Experts of a small language model: width 384.
Below are experts of layer 11 (counted from 0) of a mixture-of-experts language model. Rows are named down (a neuron's output weights, with its number) and show model dimensions 96-191. Each number is 50 + 15 x the weight over its row's rms, rounded and kept within 0 to 99.
Before each expert's rows: a language model's description of what the expert responds to. This comes from a sample of Wikipedia text that the model never trained on.

# expert 28
Fragments of all-capital words, acronyms and codes, such as XHA'PA', AUTOEX'EC', SH'O'RAD, plus closing quotes and brackets after titles.
down0:77 17 54 74 59 59 75 55 36 39 17 59 30 54 41 53 65 50 59 38 47 56 62 37 74 55 74 66 56 46 34 46 70 36 67 47 44 54 50 40 63 41 33 25 28 13 44 51 63 69 46 54 56 53 37 31 52 27 37 41 75 32 72 66 48 43 50 42 42 45 47 48 36 25 58 35 38 26 38 39 26 55 68 42 58 24 38 74 59 64 56 50 46 60 44 45
down1:57 58 29 67 25 61 52 67 55 76 53 48 52 58 25 50 24 70 45 58 45 47 68 59 35 19 44 67 23 51 36 29 62 59 74 52 72 46 62 30 60 36 31 26 66 50 66 26 55 37 46 64 23 33 65 46 58 37 62 32 24 39 60 53 59 65 27 43 48 60 47 50 70 60 34 72 39 84 87 37 57 45 68 47 38 41 64 38 44 42 21 83 58 37 54 41
down2:73 32 34 41 51 29 33 62 51 34 49 37 54 19 44 46 34 33 34 65 50 43 44 71 53 66 69 50 28 47 47 67 59 57 55 55 69 46 51 71 56 40 42 44 61 74 53 45 69 25 52 58 44 73 32 72 63 45 48 49 77 49 35 39 48 53 40 51 48 13 60 28 20 29 46 55 62 44 55 57 44 44 35 37 50 40 43 44 47 59 72 30 43 59 37 65
down3:37 61 50 44 45 30 53 51 06 68 72 93 56 64 36 37 39 53 56 67 73 61 21 71 62 56 45 44 28 58 39 69 47 67 62 39 42 57 61 09 66 24 69 50 66 64 79 67 54 56 58 65 45 42 55 41 65 36 66 30 46 65 61 75 46 39 48 37 16 59 37 44 62 53 56 23 48 47 51 51 55 22 75 70 39 60 34 63 65 49 36 33 46 29 47 60
down4:42 47 56 77 56 75 67 51 62 52 32 42 47 56 28 54 48 35 37 44 44 44 49 38 33 43 30 31 57 46 51 37 41 55 32 28 46 39 64 52 66 73 53 20 41 82 38 55 57 47 29 55 56 57 81 54 68 71 52 51 68 59 76 33 69 68 43 78 22 52 44 73 61 49 39 31 52 63 37 53 59 59 58 48 59 60 61 57 28 63 49 67 27 55 72 68
down5:34 59 61 48 51 53 52 61 78 55 36 87 68 45 44 56 62 66 56 40 41 43 43 46 45 21 67 68 42 47 41 30 50 71 53 62 57 47 50 44 99 53 44 53 35 35 68 28 66 58 70 43 27 32 57 62 71 43 43 53 40 44 55 64 64 79 53 53 32 51 83 22 28 55 62 52 71 45 34 61 70 61 76 33 71 55 39 61 59 64 39 64 60 27 51 35
down6:37 56 43 39 39 53 38 65 40 54 45 44 64 29 57 32 65 55 27 43 50 33 53 71 45 50 63 59 37 44 70 69 32 82 82 46 54 39 60 57 40 51 52 82 50 65 49 54 46 52 52 48 48 43 34 47 48 46 38 79 44 57 40 55 35 45 45 57 42 55 51 61 39 56 55 73 45 43 35 51 40 28 32 41 50 79 52 80 38 19 65 49 44 63 41 63
down7:34 48 61 43 52 22 54 29 35 59 62 61 68 42 60 53 61 74 53 67 41 38 56 66 47 70 56 39 49 65 40 58 43 46 45 39 84 44 50 43 75 56 38 73 70 46 64 66 53 33 43 48 53 23 22 72 43 27 46 65 88 44 35 27 46 56 49 56 31 48 50 53 50 34 54 49 48 65 61 68 62 35 56 52 40 43 73 73 85 64 74 92 60 48 41 47
down8:41 26 32 33 60 37 37 58 63 60 61 56 42 69 52 55 53 48 49 66 31 21 40 23 61 15 69 46 44 29 41 45 65 45 49 54 44 18 53 61 79 41 53 57 73 36 65 27 70 64 54 46 51 44 55 57 62 58 64 30 56 69 41 43 77 45 46 41 26 18 58 57 48 58 32 61 00 59 64 42 53 42 43 30 38 62 36 44 59 71 33 20 57 55 41 40
down9:39 43 37 87 74 50 60 44 42 32 65 56 44 51 61 56 60 37 70 32 49 49 61 34 53 35 48 51 60 44 55 46 51 33 30 45 76 61 26 53 53 45 25 37 43 81 25 55 50 45 32 31 45 65 39 53 38 29 70 47 52 67 74 33 67 54 52 50 20 37 37 56 67 54 11 20 37 43 56 66 35 62 75 44 57 32 79 68 25 61 44 53 51 52 52 47
down10:58 42 50 49 68 63 45 81 31 49 46 59 46 44 62 53 42 54 43 52 56 84 65 45 68 68 35 45 31 28 51 63 17 75 31 54 60 54 31 24 58 36 25 71 54 63 55 65 69 62 36 70 58 47 30 36 26 32 38 38 70 69 09 36 59 64 52 61 56 47 47 46 37 49 36 61 33 21 54 36 74 51 37 54 54 51 55 57 52 18 34 50 54 76 53 49
down11:55 52 66 18 54 51 27 58 27 42 13 61 46 36 43 52 43 60 42 47 62 62 29 54 47 29 57 55 46 44 64 47 58 40 59 45 39 43 67 40 59 34 45 51 36 37 47 29 51 46 41 71 47 27 48 47 36 72 57 62 59 48 57 33 48 73 50 37 71 43 70 49 25 68 52 06 58 38 49 60 35 37 69 45 62 52 14 69 46 54 56 26 43 66 47 65
down12:40 60 36 47 60 53 69 26 51 26 66 39 37 61 46 35 57 45 66 39 60 44 53 34 54 55 75 52 50 59 46 89 37 39 34 72 38 57 59 50 60 54 58 60 72 61 30 88 54 52 33 40 60 74 31 49 04 46 46 51 38 47 34 37 52 52 43 46 51 11 54 85 33 39 60 53 84 63 34 63 56 53 29 30 50 68 49 45 19 67 51 44 51 52 72 57
down13:19 41 49 38 79 54 48 30 48 55 73 46 55 48 53 65 39 34 41 65 64 49 59 39 56 57 60 50 53 37 21 66 29 61 56 45 10 64 38 61 77 69 55 58 62 45 45 59 59 48 65 54 34 60 67 69 18 70 48 42 21 47 57 24 70 32 57 61 16 34 49 26 50 62 70 67 55 16 74 41 47 54 72 65 40 38 69 71 57 70 63 38 82 44 58 48
down14:50 51 26 40 45 43 52 42 15 66 57 43 41 69 46 57 41 57 80 70 65 53 58 30 66 49 47 44 31 44 47 40 46 03 47 41 12 44 59 26 44 65 56 44 49 40 53 71 41 69 48 67 64 62 49 49 64 23 45 52 67 70 50 77 50 26 76 58 27 68 36 55 49 31 58 67 08 43 47 51 48 60 53 65 63 47 49 17 39 78 57 38 45 44 50 30
down15:30 57 45 33 50 53 44 36 48 61 58 34 55 73 48 66 32 35 47 24 69 19 39 44 50 45 84 50 60 43 62 24 62 52 37 69 19 66 60 51 79 26 55 54 45 47 65 50 69 47 48 17 32 56 44 59 58 33 33 43 50 55 65 36 61 49 40 57 34 54 50 42 39 23 19 75 57 45 64 46 65 47 45 51 43 41 53 49 57 39 61 47 51 84 59 52
down16:51 61 76 65 44 63 58 56 64 25 72 00 61 55 39 31 67 39 53 54 53 66 52 39 67 47 43 32 71 32 58 70 47 55 62 48 18 51 54 49 58 40 60 68 67 49 35 47 23 28 56 49 50 40 60 48 63 53 48 74 29 55 54 57 29 75 28 46 30 71 79 21 69 53 14 37 43 26 60 51 42 66 48 49 20 54 51 44 39 73 60 58 11 59 66 50
down17:59 60 59 73 59 49 19 26 30 63 47 44 35 42 53 42 52 44 37 33 40 36 51 47 67 55 37 56 75 15 33 90 56 77 61 42 26 57 53 35 34 47 31 50 40 51 68 61 37 77 52 55 67 19 28 61 36 53 39 42 65 33 53 58 34 46 47 90 47 66 38 85 72 43 53 32 48 88 78 61 30 57 84 50 56 42 61 69 47 61 61 55 72 57 46 41
down18:99 49 26 60 74 53 48 57 48 55 40 58 38 34 58 84 57 38 47 47 52 73 42 81 47 76 48 30 36 35 66 51 60 00 43 36 68 53 40 50 64 47 45 49 41 52 37 57 25 46 74 56 77 56 27 43 55 58 47 32 60 63 52 53 35 56 40 48 29 27 74 44 55 40 33 54 35 77 29 55 38 36 48 41 45 66 38 63 56 56 74 25 47 78 33 42
down19:28 56 44 32 71 47 57 66 54 62 28 70 92 29 55 63 39 61 48 81 54 67 45 46 58 53 58 19 33 37 67 32 14 41 30 50 84 56 52 63 41 50 58 67 75 63 56 44 47 50 41 37 65 19 77 49 41 58 49 55 59 37 62 58 38 61 82 47 37 52 67 39 42 44 35 39 47 66 40 52 34 60 62 67 41 22 50 48 32 49 72 50 38 67 37 50
down20:41 52 82 50 58 64 52 27 51 31 34 28 48 47 56 24 71 29 40 30 70 53 53 82 71 38 52 80 60 70 48 34 51 53 37 60 48 63 49 36 59 59 65 45 46 39 66 30 56 55 47 52 81 39 45 42 50 37 70 71 60 41 39 45 11 68 47 43 39 43 31 64 49 48 87 77 36 58 16 73 44 68 64 59 27 41 55 52 70 39 37 64 42 45 62 68
down21:26 25 47 36 63 53 48 56 56 39 63 23 63 39 55 62 37 76 73 49 46 73 56 56 42 69 45 71 55 56 75 56 51 70 41 56 47 66 22 36 39 53 54 57 54 51 34 59 78 55 68 43 39 39 62 35 44 19 53 49 44 42 54 34 37 55 57 46 38 37 66 49 52 54 34 30 70 57 54 67 53 50 55 30 41 76 31 38 41 59 49 75 57 48 56 55
down22:60 57 37 65 46 51 47 51 50 34 54 41 65 44 65 51 50 81 36 53 59 49 56 84 50 31 62 58 38 26 56 69 22 46 62 40 32 53 58 41 54 44 52 58 70 66 48 45 64 57 69 48 51 51 37 63 34 53 51 10 22 56 44 56 64 60 34 44 47 50 35 27 45 40 35 58 69 39 46 36 52 48 42 56 48 57 28 37 68 40 64 21 43 47 71 44

# expert 26
Apostrophes in contractions like don't, wouldn't, plus modals, negation and action verbs in narrative, such as would, not, had, moved, began.
down0:41 51 74 37 48 37 43 47 56 66 46 44 60 47 48 69 35 56 45 50 45 36 45 44 53 32 35 51 45 51 42 59 50 75 74 36 07 56 43 61 19 73 62 44 49 29 54 51 99 77 48 44 42 33 40 56 19 69 56 53 45 71 29 59 63 65 51 22 47 56 57 66 50 62 40 24 31 37 64 30 57 41 39 52 72 51 31 58 67 59 43 36 71 51 42 45
down1:59 35 34 48 38 42 16 62 32 42 39 31 51 51 62 24 33 35 63 64 47 64 54 54 59 52 56 76 41 53 35 34 27 42 51 66 56 37 47 32 44 35 41 66 50 62 35 20 61 53 35 41 51 50 54 21 21 48 48 29 34 46 31 47 59 52 38 42 44 43 65 66 67 63 45 45 60 32 30 58 31 71 47 47 66 65 48 64 19 40 48 92 62 45 27 46
down2:49 47 82 48 16 38 32 47 45 66 68 45 60 56 57 52 61 31 24 34 45 69 84 46 62 46 52 62 48 30 60 73 38 83 48 44 68 52 42 51 79 69 47 64 47 48 48 60 61 55 83 61 45 40 62 58 35 32 54 63 22 51 49 21 53 66 57 52 63 51 50 50 64 58 27 59 89 66 73 84 67 51 66 54 71 47 24 44 79 49 41 50 55 57 34 31
down3:56 52 67 41 61 44 89 42 28 54 73 59 34 41 38 48 64 37 35 47 69 42 29 47 56 46 40 55 63 52 57 33 59 40 50 61 63 47 67 51 24 34 58 55 56 36 50 27 50 41 51 65 61 63 45 51 84 58 32 69 72 50 73 60 49 35 70 55 40 64 54 53 48 71 17 43 74 46 60 52 36 46 69 63 29 66 54 42 52 76 44 33 33 37 46 47
down4:74 57 64 66 64 52 47 44 19 42 54 32 41 38 54 55 49 42 44 44 42 61 58 41 35 56 42 62 39 73 17 50 48 14 70 59 42 79 58 57 49 08 67 68 51 51 41 44 67 53 50 38 26 48 45 90 30 44 52 48 56 65 47 49 40 55 54 68 34 68 22 37 56 73 34 37 62 50 42 65 81 14 45 38 61 55 77 57 39 65 53 46 44 34 59 57
down5:67 40 69 67 65 55 66 48 41 54 61 68 69 55 34 47 43 70 17 68 43 63 65 48 82 44 25 49 59 78 72 82 45 70 46 38 48 54 70 62 39 29 30 53 64 41 24 55 76 72 35 38 41 82 37 70 64 61 18 61 39 48 49 44 51 35 67 60 27 72 39 50 44 38 64 48 46 63 56 66 32 46 33 42 56 44 47 29 47 61 50 51 49 52 46 39
down6:30 46 30 56 49 44 65 36 64 18 44 71 60 39 35 20 57 53 68 76 62 80 34 37 40 36 62 43 26 54 38 49 58 58 33 67 42 85 63 59 58 46 51 60 47 63 54 53 50 38 58 51 43 51 76 61 57 46 52 46 61 42 40 40 54 52 39 48 45 28 18 45 64 60 54 36 55 46 29 41 60 25 54 40 62 57 40 29 54 50 48 33 52 43 46 62
down7:42 33 15 83 45 51 28 35 74 59 41 39 66 60 44 74 57 57 24 71 59 61 41 62 51 45 86 55 59 45 46 78 38 52 46 59 95 18 54 47 74 82 09 51 26 28 18 64 60 53 35 46 29 77 44 62 60 63 50 53 45 32 31 57 52 39 37 43 25 81 50 57 53 57 36 25 54 52 30 39 46 34 46 71 35 33 61 65 43 55 50 52 28 76 54 43
down8:33 48 45 43 44 49 82 72 24 52 47 47 51 58 47 61 46 64 56 25 47 54 41 60 23 31 57 53 55 53 43 41 52 70 50 64 47 48 51 59 39 46 52 48 39 40 48 54 60 69 67 55 65 52 42 37 54 22 16 17 71 22 78 65 57 56 28 34 38 55 52 45 43 42 41 33 53 51 57 27 31 30 63 32 56 52 35 40 37 36 86 61 34 42 77 75
down9:65 36 42 37 63 75 44 51 26 42 57 36 32 40 59 43 55 56 55 71 29 66 57 48 51 51 36 39 33 27 41 44 55 14 29 78 55 41 95 53 31 61 43 32 60 61 40 45 74 00 64 52 40 61 39 42 82 37 37 47 80 64 48 60 46 25 38 30 31 65 23 42 38 30 62 47 49 38 57 64 64 45 50 53 44 52 64 42 61 51 32 44 49 42 55 57
down10:38 58 29 64 44 27 26 75 67 53 31 39 48 40 29 32 45 65 40 82 53 35 73 58 44 42 82 25 43 79 43 28 56 68 36 22 31 32 55 60 36 26 47 64 33 26 30 43 57 65 42 25 62 67 15 46 26 60 67 48 37 48 53 40 41 60 49 44 40 23 63 43 25 60 25 59 32 33 53 41 52 39 54 43 53 59 50 45 47 39 41 97 38 43 27 66
down11:31 39 41 34 39 37 54 76 53 14 57 43 68 33 60 60 72 62 59 26 34 31 48 27 35 55 27 36 26 47 32 34 58 43 42 38 25 45 45 48 24 37 55 46 52 43 56 26 45 36 71 56 43 98 40 43 17 53 24 52 53 36 58 78 25 42 33 46 44 43 61 77 56 39 43 52 55 51 32 49 46 56 44 64 51 41 65 40 58 34 58 74 51 53 43 37
down12:47 35 76 55 48 54 36 78 36 47 30 42 38 61 62 62 51 67 47 65 50 62 50 27 33 46 74 37 79 38 31 33 50 46 42 75 73 52 54 49 33 65 55 60 48 34 36 53 55 50 34 53 61 82 40 35 61 54 40 42 61 66 46 53 45 44 40 63 70 50 36 43 51 31 67 54 23 60 52 60 71 39 40 37 29 66 96 92 56 58 65 60 30 82 48 56
down13:29 46 33 44 70 71 84 77 36 36 41 58 42 63 54 66 37 62 38 51 54 52 36 80 64 58 47 51 44 59 43 60 56 47 39 36 59 49 39 20 56 48 58 63 45 61 65 49 64 73 35 41 43 40 61 46 35 81 64 23 52 44 33 38 53 90 46 50 51 45 61 58 48 31 15 48 78 42 56 27 27 49 40 63 75 37 53 26 58 40 61 49 47 54 71 57
down14:23 51 67 45 30 53 59 66 23 45 45 51 37 57 30 68 49 09 68 24 63 65 70 60 39 72 39 50 23 55 13 58 50 32 58 45 54 32 36 58 59 40 41 38 23 32 39 46 57 61 49 65 40 42 48 53 63 54 39 53 42 40 52 45 45 40 60 24 54 40 64 27 35 56 40 57 55 21 39 47 39 68 70 45 57 53 39 48 51 33 38 42 69 38 52 49
down15:54 45 77 60 65 53 66 37 35 55 54 64 55 22 42 60 45 32 60 37 44 51 24 37 68 46 40 68 30 65 43 44 47 40 46 49 45 76 53 75 39 64 62 47 52 52 49 72 49 38 63 67 60 62 47 68 25 39 55 49 49 54 41 27 69 87 73 55 43 40 53 34 53 72 74 70 54 54 24 40 35 55 63 65 41 68 64 51 62 60 62 50 43 51 58 48
down16:30 61 51 39 53 54 47 40 37 59 32 42 62 38 63 58 55 30 52 46 61 45 37 50 51 43 68 54 30 56 37 34 55 52 80 44 28 43 31 81 41 19 66 49 99 46 83 34 44 15 47 60 61 66 80 44 57 43 46 48 60 75 52 34 43 77 43 73 48 44 23 49 76 28 74 75 34 61 48 55 44 32 52 53 49 63 54 79 34 40 45 39 25 24 51 65
down17:12 43 27 59 41 77 62 45 65 43 68 21 56 51 28 59 27 45 72 46 54 34 56 25 36 40 27 34 39 71 53 51 45 35 54 65 44 17 58 55 60 33 56 80 61 33 48 62 26 60 52 42 67 55 34 29 43 57 74 84 28 63 58 71 49 57 21 34 65 43 68 57 39 61 55 49 29 42 85 62 78 44 51 34 48 55 62 37 32 52 48 48 63 48 37 53
down18:48 63 72 50 65 37 40 62 43 26 59 43 53 67 52 17 40 41 45 32 69 49 32 40 75 57 63 55 46 86 59 52 47 50 15 62 47 26 36 32 54 73 67 68 63 62 74 42 49 52 64 44 45 31 37 69 60 33 66 56 77 22 38 53 45 31 52 84 43 45 52 59 31 67 85 51 17 53 20 66 48 39 44 45 75 26 31 54 55 69 50 60 38 75 74 43
down19:61 50 51 75 53 52 64 79 58 44 32 75 66 34 16 21 57 38 58 54 43 43 44 25 32 61 49 45 41 69 53 52 46 21 51 20 91 41 29 82 60 61 28 67 37 44 51 58 65 55 62 35 39 55 65 44 23 60 40 46 55 73 37 39 45 19 71 53 49 27 40 61 31 36 40 72 19 38 50 35 50 41 45 09 58 35 69 66 45 73 44 43 62 35 30 78
down20:57 51 29 86 54 61 44 27 52 54 49 52 43 40 41 31 67 56 34 53 50 49 30 48 37 42 52 52 53 57 45 49 46 46 62 35 86 37 52 55 48 58 50 41 72 71 58 30 22 92 24 47 60 29 52 45 41 39 47 50 46 41 53 45 61 83 67 51 20 78 23 47 44 14 39 67 69 43 54 55 64 46 37 70 16 36 90 68 80 40 14 41 66 75 66 43
down21:60 58 53 52 58 64 69 51 16 10 54 70 64 29 39 48 55 51 69 50 50 46 50 43 17 44 41 72 51 69 61 58 56 55 66 76 59 63 49 44 35 12 35 90 65 38 53 69 65 53 36 61 68 61 60 39 85 44 63 40 40 31 44 70 63 67 44 71 54 58 34 67 36 50 46 51 65 60 42 32 65 29 67 64 37 49 44 76 63 45 57 51 54 98 61 52
down22:73 68 58 79 51 40 46 39 40 54 58 62 54 69 52 69 37 62 48 65 67 37 43 56 45 45 76 17 72 61 20 22 50 38 54 80 53 55 23 63 56 11 46 37 78 52 49 37 63 70 62 49 74 48 46 64 52 69 80 41 54 55 34 57 54 28 54 49 71 60 53 53 45 33 39 57 64 59 34 50 54 35 59 45 47 59 53 59 32 38 37 78 63 78 78 57

# expert 36
Single letters and stray byte pieces inside foreign, CJK or split words, such as Krusenst'j'erna, 'y'ellow, Or'g'ulhosa.
down1:29 37 20 50 52 75 51 45 44 62 54 62 30 63 44 48 65 24 18 29 44 11 45 36 47 24 50 81 72 47 47 40 61 43 72 26 73 41 64 67 66 63 69 38 40 37 71 47 53 41 67 63 40 48 86 50 69 55 55 47 38 59 42 53 59 49 34 59 32 54 24 51 49 65 54 56 39 50 77 73 84 37 53 62 44 56 58 63 26 52 37 50 71 53 64 54
down2:60 42 39 21 52 63 33 48 35 42 13 69 48 37 33 28 70 40 43 60 64 17 77 42 40 81 46 60 22 69 67 43 33 48 12 48 55 40 60 58 54 62 20 77 39 53 46 40 53 69 44 37 41 48 72 66 55 67 39 62 41 59 39 40 24 64 54 59 32 63 74 46 68 51 32 50 67 28 22 62 28 61 50 33 41 52 75 44 29 37 58 41 37 59 43 67
down3:65 30 48 42 59 68 59 37 58 39 66 63 56 31 40 53 43 45 24 44 50 35 26 44 47 26 43 40 51 58 39 71 55 54 80 53 75 38 41 26 61 61 47 42 58 61 38 43 47 40 54 54 41 54 44 37 52 42 62 63 56 62 46 65 48 83 57 56 53 57 41 77 43 57 49 69 35 53 44 73 53 31 47 49 58 37 48 67 56 61 33 59 18 33 54 48
down4:49 59 53 35 57 62 46 43 41 07 48 69 49 62 55 58 29 52 24 51 58 52 40 42 59 21 87 45 32 62 34 50 63 69 38 67 50 49 47 53 58 33 47 68 54 67 36 31 73 60 45 40 44 09 35 73 27 43 61 48 22 48 48 45 35 68 44 58 75 41 39 50 70 48 53 66 56 45 49 44 33 72 41 37 52 27 45 43 62 78 39 79 68 52 69 41
down5:55 42 28 29 71 33 59 76 17 68 27 48 69 48 41 42 54 47 60 72 24 51 57 42 57 29 42 39 50 45 59 46 28 37 26 61 25 33 22 43 54 73 78 43 36 60 41 56 53 57 80 37 38 27 21 68 69 44 32 72 43 48 45 41 54 48 66 24 69 52 31 51 61 35 56 46 55 55 56 42 65 40 55 58 55 55 57 45 43 70 18 69 55 65 15 72
down6:24 56 39 56 79 34 54 53 75 51 64 60 53 40 87 44 41 69 58 32 67 27 72 44 41 52 54 50 55 53 54 27 47 46 66 27 61 46 32 57 35 47 62 52 39 46 40 49 22 66 56 45 70 41 28 52 52 39 24 33 24 60 46 70 50 45 49 43 36 59 45 53 56 45 59 47 22 35 21 59 55 56 47 62 85 71 27 66 57 53 77 44 73 35 38 57
down7:34 43 74 44 56 24 52 43 40 79 43 23 45 29 71 45 56 30 45 36 45 41 44 52 57 49 32 45 54 67 63 56 52 41 36 51 36 33 25 39 44 54 32 17 63 60 46 55 42 58 27 41 40 37 30 37 21 53 55 37 39 62 38 45 70 74 32 40 30 74 49 27 38 35 54 68 37 51 70 56 71 62 49 40 13 41 64 25 05 69 59 37 51 44 54 45
down8:78 64 49 26 32 56 74 53 50 64 43 59 32 49 34 73 67 64 54 66 51 22 58 15 62 56 55 60 51 66 48 41 45 93 69 60 46 63 58 59 52 49 44 53 46 50 67 42 42 70 69 34 25 22 36 74 70 54 46 37 43 56 47 77 76 54 38 42 52 41 71 50 71 44 45 68 17 68 57 49 54 07 83 38 51 66 58 34 44 57 43 26 31 52 22 42
down9:52 26 53 51 49 59 44 41 51 64 38 37 56 60 55 55 60 55 61 29 42 75 50 23 60 56 50 71 41 46 56 35 25 55 35 56 42 73 66 38 58 55 56 48 61 40 64 40 62 57 72 57 59 39 62 43 62 67 56 75 29 48 46 54 44 54 32 34 54 41 58 48 58 35 71 57 34 59 48 13 51 36 42 64 44 55 38 48 52 32 66 58 27 47 55 60
down10:36 48 35 53 43 63 59 20 29 32 56 48 66 40 45 35 61 59 26 62 31 39 65 26 21 58 21 26 31 72 42 61 27 43 18 15 30 60 42 58 16 61 41 22 39 43 72 56 36 35 53 61 75 75 86 64 45 65 45 59 58 54 47 51 37 69 45 54 38 52 39 49 42 48 44 36 61 45 45 45 60 49 51 57 46 31 48 58 59 43 14 22 30 36 31 58
down11:44 34 46 76 55 59 40 51 58 74 67 80 50 52 17 21 46 33 37 30 56 43 57 39 41 50 45 61 54 72 63 52 50 59 42 77 34 60 58 44 73 56 44 35 52 54 63 31 41 27 57 52 32 67 48 86 26 53 37 76 54 65 36 28 28 21 29 57 30 35 54 63 56 72 32 43 58 56 48 44 54 67 48 61 56 78 72 39 72 53 50 48 71 47 65 62
down12:46 49 66 26 76 48 37 56 28 54 41 50 75 15 54 66 55 50 69 71 42 58 50 49 62 52 32 69 72 49 72 65 60 47 35 57 46 63 59 43 39 27 35 46 73 63 48 33 37 42 81 40 63 63 60 43 68 49 44 52 06 53 69 44 62 44 67 61 63 32 39 44 75 50 45 86 71 48 51 40 61 79 67 52 21 54 54 48 45 31 62 51 31 71 62 24
down13:48 94 86 50 51 51 49 44 48 36 49 45 57 53 35 62 50 50 35 47 68 59 77 39 48 67 31 68 51 45 69 62 69 57 52 58 45 50 62 72 29 39 69 52 31 46 54 40 78 44 52 53 65 36 59 37 36 42 50 61 81 70 57 51 78 52 40 52 59 48 70 37 41 29 29 47 40 24 32 46 63 51 56 40 54 49 53 84 40 70 76 43 51 55 57 34
down14:40 32 55 43 34 81 40 33 31 69 44 52 27 27 30 22 68 45 90 70 54 60 42 38 63 50 37 59 58 40 43 35 58 37 45 45 69 11 30 31 40 58 51 69 66 48 43 56 53 46 48 20 60 44 50 51 66 59 57 69 63 31 53 37 50 30 51 36 43 47 65 75 54 72 57 75 29 66 60 59 21 36 58 41 46 58 45 68 55 67 42 30 46 40 49 34
down15:51 22 49 30 86 50 65 56 57 38 46 57 49 68 68 51 27 48 62 56 41 52 26 34 44 45 54 48 47 32 85 41 65 72 62 65 60 35 69 59 50 38 56 40 77 33 51 38 56 69 25 33 40 51 25 59 55 58 65 47 43 52 67 79 51 23 61 25 41 38 38 30 52 50 68 48 80 46 47 40 43 44 58 50 64 45 61 51 47 69 22 42 72 51 70 72
down16:70 63 53 38 71 31 70 42 42 29 39 55 41 61 28 48 35 62 65 24 62 60 47 59 36 53 60 32 55 58 37 55 32 44 31 01 44 51 34 47 35 40 24 52 35 52 40 54 54 80 43 41 56 45 39 55 26 58 48 43 26 47 57 53 52 63 39 53 68 37 33 60 61 51 66 35 67 35 71 53 45 44 73 29 44 60 46 52 16 53 64 53 67 34 41 28
down17:44 77 31 31 48 58 56 54 41 74 55 52 26 54 57 63 52 29 56 37 52 53 41 68 50 82 58 67 63 60 94 36 34 31 55 62 52 40 48 42 68 61 38 62 37 07 45 34 70 44 48 46 73 29 67 40 49 40 29 45 46 55 52 65 45 76 41 39 33 57 54 45 33 38 22 74 40 54 41 68 35 42 37 37 72 44 36 62 31 58 58 54 47 54 55 37
down18:41 65 41 52 30 40 48 62 47 56 60 66 44 45 78 42 34 43 39 60 49 56 39 30 50 38 67 28 73 48 41 55 48 65 38 71 56 55 47 26 21 33 55 79 51 36 51 73 53 20 43 45 33 55 48 49 66 44 62 34 73 58 43 34 59 57 19 31 76 14 85 36 57 18 53 68 44 24 50 61 28 19 47 35 37 59 99 56 58 45 56 42 73 51 82 72
down19:71 57 63 60 42 77 46 56 38 41 42 55 42 60 69 32 44 50 85 34 35 46 38 59 48 27 37 63 59 31 56 59 47 38 63 48 39 62 49 44 28 57 57 37 64 50 50 38 57 63 48 61 66 20 23 58 67 65 69 69 49 59 58 45 65 74 44 43 67 63 35 75 47 69 43 48 72 40 67 25 54 44 29 25 61 65 27 30 33 21 38 26 62 40 49 43
down20:63 42 31 45 31 34 62 47 58 79 59 40 64 81 44 30 35 30 59 37 56 49 45 44 34 70 50 52 26 45 57 50 74 41 57 47 46 46 34 55 27 69 83 48 39 50 52 23 49 49 56 48 39 64 36 81 49 44 49 61 58 46 54 42 55 52 30 72 36 50 65 52 33 38 50 56 60 48 68 50 39 36 39 55 21 68 56 51 49 39 45 63 48 57 32 41
down21:57 59 61 58 61 48 41 71 52 21 90 51 49 51 59 64 45 25 44 50 53 54 49 25 38 52 70 61 57 48 43 58 55 46 21 61 73 45 20 41 62 45 53 78 58 62 45 64 49 43 60 43 54 65 41 72 32 45 60 51 44 58 54 54 56 65 42 49 39 60 39 48 63 27 54 40 30 40 62 68 53 51 46 35 42 46 71 57 44 45 51 89 54 37 48 58
down22:47 55 24 46 59 74 63 71 30 29 56 61 59 43 14 22 67 67 60 51 61 53 43 68 43 44 39 29 38 60 64 59 40 41 44 44 61 47 73 55 26 44 46 44 76 30 47 49 58 48 43 73 64 14 46 68 50 44 59 48 55 53 44 42 41 51 64 36 84 66 60 63 46 56 48 62 50 70 80 08 51 41 62 45 25 57 67 53 56 64 45 34 38 14 76 68
down23:90 60 47 74 43 54 44 37 45 37 51 55 51 41 54 66 51 38 60 81 37 72 50 30 60 48 63 49 52 61 48 44 48 48 33 42 63 54 43 45 45 74 42 55 45 40 62 46 45 51 39 84 39 31 68 66 65 79 49 42 32 51 39 59 44 59 48 59 41 22 71 65 19 47 83 59 48 52 60 52 58 50 67 49 69 30 51 76 72 74 65 61 60 19 53 50